Below are experts of layer 6 (counted from 0) of a mixture-of-experts language model. Rows are named router (the router's row for the expert), down (a neuron's output weights, with its number) and show model dimensions 0-255. Each number is 50 + 12 x the weight over its row's rms, rounded and kept within 0 to 99.
After each expert's rows: "comes before" lists some tokens at least twice as common just after its tokens as in all text. This comes from a sample of Wikipedia text that the model never trained on. Tokens count by the router's weight.

# expert 3
router:35 39 42 51 58 46 43 55 55 41 40 45 65 42 23 49 56 68 47 62 56 54 62 37 42 40 56 39 51 30 59 48 45 58 67 59 58 79 48 55 34 46 54 52 48 70 54 47 42 50 42 45 58 65 27 39 85 71 35 60 49 24 63 45 53 43 54 45 55 46 50 65 37 62 59 54 73 28 59 52 91 68 43 39 44 35 28 47 51 32 38 56 51 55 63 66 48 46 23 43 50 44 56 61 52 41 54 30 53 57 60 40 53 42 61 34 38 36 51 42 50 46 55 56 47 60 63 57 29 68 52 58 60 50 52 69 51 60 45 68 53 40 40 63 46 41 51 62 66 28 70 75 55 33 43 42 69 40 56 36 38 45 42 41 26 65 45 63 57 47 47 43 48 48 36 55 53 55 45 40 46 43 46 56 58 71 40 58 60 56 62 26 49 42 47 54 58 59 60 68 41 71 57 52 57 75 38 35 34 46 32 57 48 73 70 51 48 25 51 62 27 61 63 70 35 32 43 45 46 73 46 29 61 61 51 35 49 44 45 50 54 51 47 57 39 40 55 52 66 51 60 42 63 77 61 58
down0:24 56 43 50 63 60 39 61 69 78 56 45 27 43 70 34 60 58 58 55 34 57 30 67 57 55 44 72 59 33 50 66 44 48 62 42 48 45 47 61 59 35 57 44 39 60 67 59 49 63 39 48 65 34 46 33 31 47 80 43 53 37 54 30 59 48 55 55 41 52 35 69 61 47 63 48 54 64 48 54 76 54 15 56 81 61 54 48 77 51 51 38 61 41 24 48 50 45 62 56 39 50 53 38 65 42 44 55 73 46 50 66 57 48 60 63 71 28 40 47 35 34 57 54 44 43 45 20 59 41 57 53 64 64 46 55 50 56 59 45 60 49 64 49 52 57 47 39 58 58 35 51 48 57 46 42 45 47 36 48 49 52 47 58 51 39 49 33 42 43 29 47 64 36 58 69 61 55 51 61 44 50 49 32 55 19 64 55 64 52 56 60 62 43 54 61 65 70 40 37 46 54 52 27 48 49 57 52 46 67 47 39 41 29 62 38 38 47 45 67 56 49 61 54 55 58 49 27 43 28 48 62 19 49 46 55 50 51 38 45 54 26 82 21 43 39 44 49 37 42 56 59 45 52 45 69
down1:21 35 58 59 40 62 49 53 51 55 47 60 33 65 48 60 55 55 41 50 57 74 59 58 35 71 45 64 47 49 54 49 45 59 40 52 48 47 46 41 65 38 48 60 71 49 52 45 54 42 61 71 56 53 46 54 50 51 42 63 70 53 45 44 67 37 37 42 55 30 43 27 56 68 32 58 50 21 58 45 42 49 45 59 54 36 64 51 56 64 28 63 62 28 47 57 91 44 37 61 56 56 47 52 56 57 38 58 53 42 60 59 66 45 41 47 48 44 54 37 57 37 33 62 37 40 57 38 43 43 62 73 16 49 43 36 20 43 46 64 67 31 37 22 58 52 44 48 43 69 39 38 49 64 43 49 57 61 48 50 46 54 45 36 66 48 50 48 68 61 46 27 47 72 50 39 53 29 62 50 48 54 48 54 51 47 53 26 49 57 68 80 74 41 46 43 52 65 54 39 49 49 62 24 38 66 49 58 49 33 66 68 49 26 55 49 40 51 62 46 33 52 45 41 40 58 58 38 54 47 33 51 54 48 40 44 51 82 61 70 39 37 78 44 35 50 50 57 65 52 57 73 58 35 53 35
down2:55 40 56 28 48 55 43 32 46 72 29 58 54 46 39 49 32 38 54 49 65 54 60 60 51 66 71 54 44 63 65 66 56 28 41 35 47 49 50 49 51 39 38 44 53 54 52 49 46 80 74 60 50 51 54 52 45 42 50 41 50 44 46 53 29 53 50 57 59 43 53 71 46 49 44 60 54 74 78 31 75 58 71 66 29 31 39 70 69 58 39 49 50 53 68 52 54 30 68 55 49 52 67 43 52 44 57 62 53 50 41 57 51 56 56 62 45 53 68 46 37 41 41 40 19 59 78 29 53 56 46 42 46 40 48 44 31 64 43 38 49 59 39 65 48 40 55 56 48 63 58 78 23 56 50 40 45 57 84 46 60 56 56 57 47 42 24 51 64 45 48 51 49 44 52 41 47 47 50 56 60 63 37 67 66 42 46 28 35 54 46 47 54 31 52 47 47 61 58 20 44 41 66 37 36 53 38 50 48 56 52 54 39 45 57 33 54 43 33 46 59 49 55 56 62 40 55 55 27 42 28 43 44 36 55 52 71 35 52 37 46 56 70 18 51 37 37 37 27 52 78 49 43 46 76 51
comes before: ",", " (", "\"", " and", " of", "'"

# expert 60
router:59 32 53 52 47 37 43 36 38 51 53 52 50 36 44 52 60 37 44 49 64 54 42 56 53 31 52 15 34 34 63 40 29 68 68 69 46 54 33 50 45 60 36 51 37 70 40 50 42 54 44 52 52 53 44 54 67 57 45 56 38 30 67 56 60 49 65 62 57 40 35 63 48 64 45 60 46 28 64 63 61 74 48 30 46 57 36 55 67 29 40 51 40 36 55 63 43 55 34 67 47 46 48 50 62 34 37 43 58 63 44 49 81 51 61 35 50 32 39 31 54 51 55 44 56 65 53 51 47 69 39 66 61 51 61 47 51 41 71 69 39 35 30 39 51 36 58 61 53 34 53 60 49 53 18 56 63 40 67 47 53 48 44 51 26 45 49 56 53 49 05 38 44 47 53 20 45 64 45 40 28 37 38 58 76 64 50 52 61 54 78 42 46 60 41 61 37 60 35 72 42 69 58 67 63 50 49 45 60 56 45 61 54 66 59 58 40 34 56 64 40 43 49 66 54 59 45 55 48 54 44 49 65 51 31 42 57 57 38 56 55 51 41 47 38 38 58 56 58 62 63 66 42 81 47 52
down0:54 56 51 44 54 45 50 53 50 66 68 58 49 75 51 21 38 52 20 39 75 60 63 55 52 52 36 66 58 55 48 53 36 39 42 55 63 62 76 41 39 55 45 67 46 30 51 57 47 63 46 34 65 45 32 52 62 67 41 32 69 48 54 64 39 47 54 42 49 42 49 57 56 63 50 24 36 57 50 40 58 51 65 31 38 51 69 44 36 40 59 39 35 36 37 48 35 43 65 54 59 39 17 67 43 44 52 46 48 51 50 51 40 68 57 21 57 65 39 40 40 69 44 53 69 47 33 59 50 66 47 43 46 45 41 44 37 50 46 47 75 54 33 71 25 38 60 50 66 58 45 39 52 50 51 44 57 62 67 57 54 55 51 54 63 47 41 29 50 39 67 71 37 46 37 33 35 31 57 56 45 42 43 81 49 54 47 50 47 42 50 30 59 42 43 55 48 76 45 44 52 55 60 48 52 83 76 44 81 51 46 48 67 62 57 50 60 58 71 51 31 40 63 55 39 42 63 54 48 63 42 51 44 28 60 45 46 36 52 48 67 43 46 67 64 42 36 54 68 54 53 35 32 51 27 50
down1:50 52 48 37 79 55 35 41 45 45 50 52 50 28 68 35 51 13 56 66 59 39 61 88 31 56 61 49 58 45 72 55 56 73 51 45 63 62 51 41 53 38 62 54 45 41 54 75 47 42 50 70 59 48 35 51 50 55 71 44 58 45 38 47 33 58 46 73 44 90 57 46 55 63 40 44 27 54 67 66 52 35 62 48 27 53 42 50 68 43 39 76 43 63 33 18 58 34 61 40 40 55 45 61 47 69 43 48 36 45 54 50 49 50 50 59 42 41 50 61 36 57 61 64 53 51 59 54 48 53 28 52 35 53 47 44 28 54 52 48 47 55 51 57 70 62 40 38 56 73 61 62 33 39 53 47 38 53 34 44 34 26 48 46 58 49 62 47 39 40 42 63 48 64 22 65 67 45 77 54 69 49 66 34 36 45 43 52 43 58 47 59 61 37 34 57 44 49 35 49 50 55 38 43 66 46 52 38 40 53 67 36 38 54 49 44 44 41 72 53 58 62 55 64 55 40 55 66 42 60 37 53 64 44 50 63 35 41 49 41 54 64 48 59 41 46 59 33 40 45 47 24 45 51 63 70
down2:58 43 46 64 46 62 50 43 55 46 70 50 27 72 39 36 64 42 46 37 37 50 38 36 43 40 40 37 58 40 69 27 74 38 68 49 53 61 47 59 62 54 67 59 43 60 51 42 35 64 30 34 38 34 53 50 43 54 18 48 38 56 51 49 65 60 72 62 68 27 48 39 38 34 62 47 43 74 50 60 37 50 47 51 69 69 28 57 65 38 40 51 36 51 48 44 32 50 61 43 54 26 71 65 54 51 41 54 67 68 42 51 42 47 60 79 58 56 37 53 52 39 34 54 55 66 43 40 72 34 61 58 40 64 73 57 57 24 68 54 35 34 53 48 36 38 39 52 31 39 36 48 64 57 30 72 56 39 52 75 39 39 56 53 50 53 48 64 47 34 49 45 52 31 58 47 18 72 50 55 34 45 60 39 60 51 44 60 55 69 56 54 32 53 47 57 45 43 53 50 50 55 69 60 38 61 44 39 49 45 54 61 45 36 46 45 50 48 56 49 29 33 31 42 68 59 63 60 56 59 47 69 40 60 41 44 53 56 48 44 53 38 76 65 49 51 73 68 50 52 66 59 52 51 59 47
comes before: " ", "-", "\n", " —", " W", " The"

# expert 25
router:57 38 43 74 52 63 55 44 37 60 34 44 60 64 34 47 39 74 60 54 57 54 50 44 58 28 37 41 70 38 77 53 39 47 72 49 58 52 54 53 15 58 34 43 54 61 39 48 53 45 50 31 73 51 46 38 61 56 63 63 72 49 71 48 49 61 40 41 48 47 54 69 79 60 52 39 40 18 66 71 85 66 59 39 39 72 30 46 59 38 49 47 27 41 52 50 43 50 36 50 54 32 62 43 53 36 36 43 63 40 74 27 50 42 38 31 42 34 37 51 45 56 53 38 67 51 49 34 38 50 48 61 50 64 58 50 59 52 69 67 52 51 58 63 58 34 41 60 42 52 52 58 53 45 31 54 59 51 53 25 39 48 56 38 45 52 55 64 60 55 32 39 49 72 69 45 51 80 33 53 55 40 58 44 51 51 37 50 34 38 65 48 42 52 56 56 67 46 32 58 32 43 40 67 53 63 58 62 69 48 34 42 45 51 66 64 56 36 65 69 27 44 54 55 39 43 62 53 66 52 56 40 63 57 36 34 56 58 54 51 36 63 65 68 49 48 43 57 49 69 40 45 46 59 44 54
down0:43 46 57 55 45 53 42 39 42 30 33 49 60 67 54 49 50 48 68 64 58 62 40 55 45 51 46 50 41 76 36 56 64 58 51 49 41 44 49 59 76 52 61 35 50 48 35 65 49 38 63 67 51 51 43 59 72 45 44 42 38 61 43 70 62 46 33 62 30 42 39 39 38 40 35 37 67 58 55 59 53 35 50 34 29 68 51 68 32 52 70 35 64 41 42 63 41 41 37 62 72 63 47 53 36 41 40 32 52 37 42 62 34 45 59 57 54 64 41 33 54 48 36 36 34 57 74 56 48 39 63 54 42 60 52 47 42 41 42 50 34 65 29 63 66 76 61 44 30 56 53 32 40 44 38 60 50 38 54 51 54 34 41 28 65 62 66 56 38 68 29 35 72 26 71 47 32 35 62 49 47 69 56 62 52 54 70 64 49 47 41 45 64 28 56 45 74 63 39 36 41 55 14 44 38 72 63 44 56 65 47 49 50 64 56 54 45 48 51 50 37 34 46 46 40 50 33 54 65 57 67 49 63 50 52 62 52 42 36 74 49 30 59 46 39 38 52 57 50 52 46 70 60 68 68 52
down1:32 59 63 40 40 51 37 50 43 55 71 69 54 54 67 45 43 39 53 51 32 54 37 41 56 34 36 48 37 66 61 67 44 48 42 58 50 53 36 27 22 59 37 47 46 46 43 51 46 14 46 41 51 51 27 58 58 69 51 43 64 76 35 56 69 52 42 57 68 46 47 47 25 42 50 46 38 56 47 54 36 36 57 65 46 40 69 31 48 45 55 45 68 36 50 41 59 33 68 37 50 41 56 55 45 44 59 50 46 57 41 63 65 12 40 55 70 57 38 55 64 56 53 48 49 67 45 48 32 45 31 62 61 53 60 41 45 48 50 49 53 55 48 37 58 27 36 39 45 75 57 47 58 62 34 49 55 71 52 73 66 67 77 49 60 23 53 43 59 48 32 34 33 46 50 49 48 61 62 35 56 36 79 46 33 34 68 56 44 76 70 38 46 44 48 54 41 48 49 38 48 51 62 49 59 53 35 53 63 37 65 51 50 57 53 49 58 60 32 52 71 49 40 61 61 43 70 59 43 44 40 64 52 50 73 55 32 45 51 49 62 72 21 63 39 56 68 51 45 69 53 45 66 59 41 48
down2:35 48 44 21 43 59 54 52 32 48 44 45 55 50 26 34 44 50 53 42 48 59 65 59 44 48 46 62 51 48 41 43 32 36 53 50 59 41 32 68 47 49 46 42 45 59 90 61 40 38 48 45 53 65 43 71 31 49 51 41 59 51 66 34 65 54 57 47 56 54 41 41 54 36 54 59 69 69 55 42 26 42 46 53 54 32 45 35 75 63 55 63 52 43 72 65 64 38 54 31 60 65 58 57 48 33 67 51 56 56 34 48 51 47 65 59 45 28 59 33 59 37 38 64 48 66 65 47 63 64 26 43 45 47 61 42 62 32 54 32 47 56 38 33 47 60 45 54 68 44 51 43 60 62 43 58 37 46 26 58 53 54 52 62 35 58 54 48 32 27 48 53 45 28 56 36 39 33 47 35 45 43 40 67 16 41 49 32 56 59 43 49 57 43 56 45 47 52 60 57 57 37 41 48 72 77 43 52 52 64 72 72 59 61 46 38 68 60 37 39 38 50 42 53 66 60 43 42 49 40 56 64 50 70 65 50 77 45 70 58 39 48 44 55 61 57 58 11 54 41 73 54 55 60 58 33
comes before: " been", " a", " the", " also", "3", "4"

# expert 4
router:48 36 45 52 64 44 37 44 41 40 30 45 48 47 40 54 52 49 40 47 57 34 45 41 36 58 61 55 67 33 42 33 36 72 39 54 54 60 39 62 37 61 39 56 52 53 49 64 32 34 53 48 55 81 66 36 60 68 43 60 71 51 67 49 62 45 69 65 47 56 55 64 36 63 54 52 36 33 51 78 59 60 61 52 52 65 16 45 50 58 41 64 56 34 65 42 45 44 19 37 54 46 49 48 63 65 48 23 45 32 64 40 51 42 56 34 41 51 24 31 60 36 64 52 55 68 42 56 53 53 39 71 58 64 50 68 50 46 48 59 50 57 52 55 57 61 59 50 60 60 75 48 45 46 24 52 42 59 60 49 26 40 54 38 44 41 66 46 68 52 49 15 36 51 63 45 30 57 24 45 44 57 51 26 47 68 51 47 46 50 61 54 54 52 61 78 67 51 25 46 32 61 55 49 45 63 40 50 52 52 57 37 55 52 50 37 63 52 59 62 43 58 69 58 25 51 54 50 44 44 58 27 62 73 39 43 44 56 48 53 42 58 57 66 38 48 38 30 48 37 53 80 57 58 53 67
down0:57 59 33 27 60 39 51 50 51 37 56 56 51 27 39 63 55 35 34 52 38 49 52 57 41 56 78 60 52 44 51 47 60 17 48 41 38 48 46 79 47 65 47 49 65 34 51 63 44 76 51 37 66 50 41 48 27 41 41 47 55 60 47 47 56 49 33 48 43 42 50 51 49 49 49 57 65 61 40 41 29 53 54 33 44 51 57 49 26 47 39 56 38 42 43 62 41 50 48 40 49 50 53 47 78 37 78 65 59 40 55 55 53 43 64 37 71 57 55 47 63 51 21 40 58 45 44 56 36 50 41 68 64 55 52 54 57 39 33 90 67 38 48 59 51 56 53 41 57 64 72 50 60 33 52 72 47 72 25 60 72 54 56 40 50 66 49 52 65 47 48 38 54 44 43 57 30 57 47 34 41 58 44 47 78 66 52 43 60 50 26 43 50 64 68 60 18 57 51 46 31 49 47 29 39 35 76 61 50 67 38 58 31 56 61 51 43 35 58 59 51 45 31 33 48 60 49 36 64 56 41 61 66 23 55 48 31 50 57 41 58 64 68 65 50 56 37 51 47 38 57 46 67 54 45 56
down1:59 45 59 67 63 57 61 53 51 64 65 57 44 47 49 63 35 39 51 39 60 50 54 53 43 62 38 46 38 35 54 53 69 50 59 41 33 48 24 61 38 56 51 41 44 62 53 50 45 48 39 55 71 34 54 41 41 43 39 43 51 54 53 52 35 46 66 46 41 57 58 58 53 39 46 42 48 58 37 34 40 49 46 68 62 44 61 51 46 44 58 48 41 59 58 30 59 47 52 45 44 50 59 46 51 48 37 68 67 40 39 79 54 22 40 51 61 54 78 06 34 58 34 41 52 41 52 60 46 41 57 43 37 63 52 45 48 41 40 41 38 39 58 56 50 59 48 73 49 63 54 45 48 46 56 67 61 57 59 51 54 39 63 55 50 47 54 39 39 46 49 47 38 48 36 65 61 41 58 46 57 50 43 40 58 38 66 66 73 51 65 58 84 52 64 56 42 53 78 67 32 21 51 46 38 53 65 57 47 50 48 46 68 42 38 33 45 22 53 39 69 44 67 68 46 79 80 55 67 72 44 37 26 57 66 26 39 50 54 53 54 45 71 26 58 36 52 54 38 29 25 18 45 41 51 47
down2:58 61 75 30 45 68 45 54 21 62 36 53 61 69 45 48 44 53 45 61 47 54 81 52 56 55 55 56 64 55 57 60 53 55 52 44 63 63 50 50 49 44 44 49 22 41 27 60 40 63 57 43 57 33 49 77 51 73 58 33 47 41 61 28 26 78 46 33 42 49 48 43 52 20 51 61 69 45 44 46 41 48 49 52 51 58 38 45 40 45 43 46 42 50 55 44 63 41 41 48 55 48 68 70 45 52 57 48 21 62 48 59 54 64 57 65 50 48 36 51 33 50 66 57 29 39 45 51 69 62 40 76 79 60 46 54 61 55 44 55 48 42 49 47 49 51 44 36 41 29 49 73 52 47 29 27 33 43 52 62 50 51 47 47 42 53 38 65 34 39 64 46 73 54 67 53 33 50 57 41 84 46 41 59 65 37 58 63 57 34 38 24 43 39 36 25 55 30 58 45 49 61 52 55 47 59 63 49 47 48 46 54 60 31 58 27 42 35 52 66 33 40 50 47 52 49 30 49 44 51 51 82 38 46 60 46 45 26 68 65 55 46 57 56 53 45 52 52 37 70 51 58 74 47 50 56
comes before: "s", "a", "t", "i", "o", "ar"

# expert 10
router:63 17 61 51 55 48 39 48 52 53 34 61 48 62 42 59 46 48 68 49 64 40 28 62 46 57 39 46 61 13 39 36 32 71 56 62 50 63 46 45 37 43 46 34 68 52 37 75 52 44 52 49 42 58 50 61 56 51 46 69 62 44 43 49 69 44 61 47 58 45 44 71 28 60 62 72 69 34 74 61 56 78 50 42 51 49 22 35 59 45 37 71 58 40 43 58 24 64 22 65 80 37 52 62 66 34 49 40 58 41 55 36 42 63 60 37 51 33 39 54 35 51 51 56 43 60 62 42 33 59 52 56 61 45 42 56 57 55 39 63 25 59 51 42 51 37 46 33 65 48 57 61 53 40 44 43 74 53 44 60 38 48 52 51 40 52 49 56 65 44 37 48 60 56 59 59 30 68 51 54 48 56 57 47 69 53 50 60 45 71 44 46 42 36 59 41 30 59 51 63 32 59 40 48 58 39 36 54 51 69 56 70 68 60 38 46 35 45 52 55 40 34 60 48 38 79 61 50 55 54 53 37 53 63 47 40 75 63 29 49 42 57 56 61 37 40 52 68 66 57 73 60 60 61 39 51
down0:63 61 59 47 50 61 58 34 52 63 75 36 68 33 74 21 33 49 55 59 43 71 33 35 29 63 28 34 54 50 53 24 36 43 62 64 63 59 56 50 32 28 63 23 32 57 41 55 53 36 39 65 70 49 44 50 65 46 34 57 65 54 56 63 64 30 50 53 58 45 46 48 35 57 67 36 66 66 59 50 65 32 57 50 49 58 53 77 58 58 35 49 81 44 43 60 47 53 55 56 49 81 41 43 60 63 48 42 46 38 26 36 61 45 52 69 46 54 48 71 29 40 47 47 56 56 40 47 45 58 61 41 51 44 61 59 47 72 47 58 43 40 37 55 40 34 63 48 60 55 57 58 43 50 59 42 58 44 58 61 41 62 53 55 57 34 47 45 41 35 46 33 54 62 60 43 38 39 46 45 40 43 61 58 37 40 25 55 50 70 52 63 50 55 62 33 41 47 36 66 58 49 46 56 37 45 64 42 45 47 50 67 35 57 49 53 43 59 62 37 30 66 34 62 56 35 42 76 48 50 61 33 40 27 61 60 54 59 44 57 57 35 63 68 70 32 52 57 73 54 61 40 33 36 39 52
down1:32 60 59 41 57 46 66 55 47 48 41 76 53 47 55 80 52 46 46 35 52 52 59 33 54 51 39 56 40 50 53 29 55 29 36 48 53 62 45 40 59 49 49 38 71 53 39 35 62 49 44 38 47 71 30 42 41 57 65 69 45 40 53 52 58 55 73 59 55 35 45 43 49 55 56 51 28 51 54 42 48 65 70 64 52 35 51 53 45 53 45 47 47 47 62 65 31 58 56 56 50 60 65 76 49 60 63 61 61 58 29 58 47 38 45 33 57 42 41 68 61 41 34 55 59 64 74 64 51 36 67 57 24 47 51 59 49 59 62 67 34 37 77 36 49 37 68 39 28 35 61 76 54 22 38 33 56 26 60 58 55 62 49 55 54 41 36 47 48 45 44 50 64 15 58 50 41 65 52 48 30 63 52 55 56 49 35 40 49 55 37 44 55 58 42 57 27 59 66 60 37 46 50 41 76 52 40 44 47 53 39 63 79 28 38 61 42 51 45 32 60 46 36 65 77 37 42 31 50 55 39 43 43 49 61 51 67 60 39 36 50 37 40 50 23 61 55 70 28 53 52 44 50 50 61 37
down2:39 53 57 34 37 51 54 28 50 56 60 35 46 69 66 53 50 53 66 39 50 40 44 54 69 45 48 15 31 66 60 67 52 48 63 51 60 62 58 70 43 46 20 62 71 35 70 43 31 47 49 43 62 53 41 43 63 59 36 52 38 42 58 54 48 54 55 44 61 41 70 43 55 43 32 51 59 61 47 53 38 56 48 24 52 42 48 56 56 38 39 50 61 46 55 43 76 42 38 33 37 42 54 69 49 35 33 40 43 71 60 62 43 39 39 57 22 50 70 62 64 53 72 47 35 35 52 44 66 45 39 37 63 51 51 55 42 60 55 49 74 38 50 44 34 63 48 58 71 50 66 52 41 58 87 56 41 63 50 60 77 50 46 57 40 26 51 54 45 58 50 45 55 57 66 60 70 52 63 56 53 60 53 52 57 51 39 58 29 57 82 37 38 36 57 54 44 49 32 52 38 59 39 26 46 54 73 29 45 60 29 48 61 42 35 31 35 62 41 57 35 52 63 45 52 57 40 49 42 50 59 44 49 61 49 45 62 44 43 37 58 55 70 22 58 69 50 55 25 47 47 54 35 57 46 44
comes before: "9", "0", "8", "5", "7", "6"

# expert 27
router:44 34 54 63 58 48 44 53 54 52 57 51 52 50 37 48 47 44 47 52 66 42 61 31 38 51 50 51 47 18 65 40 28 67 60 49 58 59 50 70 37 67 17 46 47 72 33 40 52 38 76 45 47 63 54 41 78 73 44 47 63 35 62 46 42 57 46 38 60 39 35 53 64 87 52 54 49 35 67 65 56 75 37 54 59 39 51 36 58 32 44 52 46 27 56 43 34 64 32 52 61 38 47 41 71 32 39 37 57 36 50 52 49 58 55 22 49 38 48 42 47 52 56 43 58 56 68 47 62 69 57 57 37 53 49 50 60 34 76 60 43 53 37 49 62 38 53 50 50 38 59 62 47 43 51 47 47 47 61 36 61 51 47 74 39 53 45 46 48 62 31 48 50 48 41 36 52 47 34 44 41 36 37 58 53 63 41 47 45 65 79 29 57 53 38 47 49 49 38 48 39 67 55 66 66 48 56 60 49 56 37 52 78 53 59 60 32 06 57 54 45 40 65 66 46 56 38 29 40 57 48 52 54 51 54 38 44 31 38 37 50 70 29 51 47 54 57 40 75 53 56 50 49 82 42 40
down0:56 63 58 62 41 28 51 54 43 39 36 43 57 72 32 62 53 56 41 33 42 60 59 63 39 56 61 81 47 50 71 52 58 20 68 25 35 48 66 40 44 46 45 51 49 26 58 56 44 44 65 63 64 46 40 61 52 42 67 41 38 47 41 59 49 42 55 45 46 37 50 39 42 48 58 30 45 43 45 43 29 60 45 57 47 58 45 48 43 52 41 65 51 40 43 46 34 39 44 35 61 66 61 41 54 47 43 66 60 51 74 36 39 50 59 65 60 41 56 67 63 29 37 52 72 28 46 40 39 29 55 23 60 73 58 56 48 45 40 48 34 91 43 52 44 42 35 48 58 22 40 45 50 22 47 50 47 73 32 64 49 52 61 48 53 43 52 20 42 54 51 63 56 50 38 66 61 45 44 47 39 31 48 70 33 49 42 31 62 38 28 26 44 74 56 71 72 66 49 57 72 46 55 54 58 34 43 48 47 52 51 40 47 48 59 58 51 52 33 67 41 49 55 56 57 63 62 54 63 72 54 50 58 39 55 47 49 51 65 53 65 70 56 55 62 58 71 42 47 47 48 52 55 64 44 64
down1:58 45 63 41 53 38 53 65 58 47 58 50 58 85 55 46 68 67 54 38 59 49 37 59 49 43 62 60 24 58 30 30 60 57 67 37 47 40 43 44 43 45 47 65 59 41 70 46 33 58 39 57 50 40 67 49 52 31 59 53 61 47 47 25 39 55 46 45 60 40 64 70 49 63 69 53 58 69 55 46 47 50 60 47 48 52 32 39 69 39 61 52 68 63 41 71 64 63 52 36 40 44 63 45 37 52 62 59 47 61 76 39 78 40 49 39 68 49 61 78 41 60 25 63 49 33 43 42 41 42 27 39 31 62 36 43 44 43 45 57 31 53 54 60 58 48 47 42 43 55 50 34 48 56 37 22 50 58 34 60 33 63 63 57 50 47 45 45 48 58 58 56 55 16 49 66 44 42 62 53 29 49 63 50 61 61 62 59 57 58 48 26 67 36 48 74 57 59 45 27 50 47 47 31 69 43 72 53 71 36 22 42 31 63 58 50 42 63 56 47 38 56 41 29 53 37 46 49 62 53 36 54 45 44 47 43 56 30 54 50 23 49 56 38 57 56 38 47 71 39 43 58 59 40 58 40
down2:29 49 44 55 37 47 35 55 69 41 68 61 42 39 49 42 55 39 45 62 55 38 46 66 48 40 61 52 59 32 52 45 44 47 38 49 42 41 43 64 41 42 36 55 38 78 56 51 52 44 74 72 38 41 80 49 42 22 42 38 30 38 52 46 45 55 55 49 47 69 47 72 41 66 39 46 59 66 58 39 59 23 51 68 46 38 68 45 65 69 63 52 60 41 60 59 40 57 34 68 44 35 55 47 63 29 66 31 43 48 51 47 62 52 58 51 64 52 17 54 53 47 71 40 63 47 45 35 48 56 35 44 55 33 69 48 51 56 74 65 52 48 30 50 56 49 69 57 58 40 49 60 57 35 42 29 44 44 50 48 64 68 62 66 64 44 28 55 45 26 54 66 74 57 53 63 45 40 45 39 48 50 54 52 52 68 55 42 40 58 54 35 62 58 45 39 49 61 57 56 52 59 60 51 47 52 42 61 49 48 42 48 46 32 47 38 32 44 45 52 58 62 55 44 74 60 66 36 38 44 45 93 66 64 31 44 34 39 34 58 27 37 71 35 33 38 63 47 60 37 34 51 31 55 49 44
comes before: " ", "\n", " —", " Team", " \"", " +"

# expert 46
router:32 51 33 35 52 38 48 43 46 61 58 63 47 33 50 33 60 37 40 59 67 46 45 57 57 29 58 37 46 16 51 44 45 58 40 53 59 59 54 68 31 49 35 50 74 67 50 43 38 46 48 38 60 61 59 48 51 58 40 62 48 45 65 50 44 56 60 44 58 52 33 57 43 66 51 52 39 26 65 50 59 91 59 57 60 34 52 53 42 49 53 62 51 27 50 58 45 45 42 62 71 39 57 42 63 39 55 28 45 45 50 54 53 50 54 31 27 48 51 26 35 53 68 54 64 59 61 47 40 56 59 66 57 41 42 52 39 47 55 63 57 35 55 42 49 44 66 57 72 44 46 68 54 56 53 37 54 44 71 33 39 73 54 59 49 40 45 51 47 43 15 37 48 58 61 47 66 53 45 44 37 56 55 53 52 74 56 56 49 44 42 10 46 46 58 71 46 61 48 69 22 76 55 55 48 72 58 57 61 47 40 50 75 56 50 55 43 50 56 53 49 44 54 70 27 51 45 52 40 50 69 45 60 42 39 34 64 28 48 41 48 63 31 41 48 30 61 39 73 50 59 50 48 87 36 47
down0:55 34 24 56 47 59 51 38 62 40 41 57 48 66 42 61 92 39 53 40 58 41 44 67 49 50 40 48 33 10 60 52 61 38 54 44 72 39 61 42 35 49 46 46 30 73 55 48 27 45 74 41 63 51 48 47 49 65 36 41 66 53 82 51 50 57 32 38 53 42 50 42 61 57 48 59 37 36 43 65 42 57 29 43 53 62 25 45 43 31 55 69 38 56 66 64 48 62 58 50 57 71 67 45 58 67 52 47 38 35 58 26 77 45 47 41 46 43 62 48 54 68 48 63 58 40 53 39 48 53 54 69 45 61 49 53 43 40 36 56 43 41 65 46 45 54 34 50 55 62 67 32 49 33 34 64 61 43 58 67 53 61 30 48 65 48 33 63 50 66 56 47 24 60 49 49 50 57 50 48 57 69 35 45 50 37 47 62 56 53 77 53 34 36 29 63 52 46 29 53 57 58 35 42 61 47 39 43 42 68 41 60 53 46 67 60 66 54 58 40 45 53 46 51 66 44 57 50 49 54 33 43 68 59 65 58 75 71 42 24 45 53 50 62 32 38 53 29 42 59 57 43 55 48 41 47
down1:52 58 47 50 56 68 54 46 43 52 50 33 40 49 63 79 78 39 56 60 29 43 45 45 48 35 49 37 52 53 43 58 67 76 59 58 60 60 69 58 64 49 39 52 30 49 49 44 53 56 57 30 50 17 18 44 37 71 55 47 50 66 48 56 59 73 51 78 41 38 34 50 62 35 67 53 50 54 47 64 51 52 50 47 69 55 54 46 46 51 40 48 68 57 55 57 35 41 62 56 58 54 57 38 64 44 50 80 57 67 61 50 60 54 54 43 45 49 42 24 44 60 47 50 49 45 34 37 64 36 60 70 50 36 27 41 26 38 45 54 46 59 48 57 49 68 29 45 47 56 39 66 58 64 41 64 43 37 50 43 49 52 28 47 51 63 42 49 40 41 42 43 36 51 50 54 43 40 28 40 46 49 46 39 67 75 23 47 47 47 57 52 65 58 39 40 64 50 38 58 43 37 56 37 37 29 49 55 40 40 65 36 36 56 67 50 48 61 71 52 60 49 51 45 82 60 31 34 62 50 55 83 44 32 34 37 49 57 52 54 48 66 44 52 59 46 45 78 42 18 35 49 67 37 46 46
down2:52 34 61 42 45 51 46 51 58 43 64 57 57 41 69 19 47 62 47 42 56 64 32 36 54 31 41 58 40 31 56 42 37 29 40 37 50 44 72 39 53 22 57 48 61 75 59 58 45 47 29 66 61 55 48 49 58 45 52 39 39 65 43 50 44 70 72 37 37 56 39 45 37 43 59 48 27 43 50 64 66 45 54 68 62 64 74 57 54 48 57 55 59 48 43 39 50 65 53 57 71 62 64 52 45 29 56 53 39 37 41 49 56 56 44 45 55 65 39 45 46 55 44 55 52 57 45 46 45 57 84 46 49 52 61 56 29 77 59 57 74 32 66 51 55 54 49 23 39 50 41 63 50 51 56 32 59 54 36 63 53 54 34 61 63 52 33 57 51 27 56 49 48 61 33 60 30 33 32 44 48 51 50 53 45 58 31 61 31 60 39 44 49 59 51 42 56 49 50 36 47 49 74 38 33 62 37 50 51 43 54 44 67 40 46 89 67 75 66 31 41 63 29 39 53 62 40 73 44 58 37 64 43 51 49 53 58 50 39 31 43 75 52 24 44 47 69 47 40 65 68 40 40 37 45 51
comes before: "|", "\n", "-", "See", "|---|---|---|---|", "="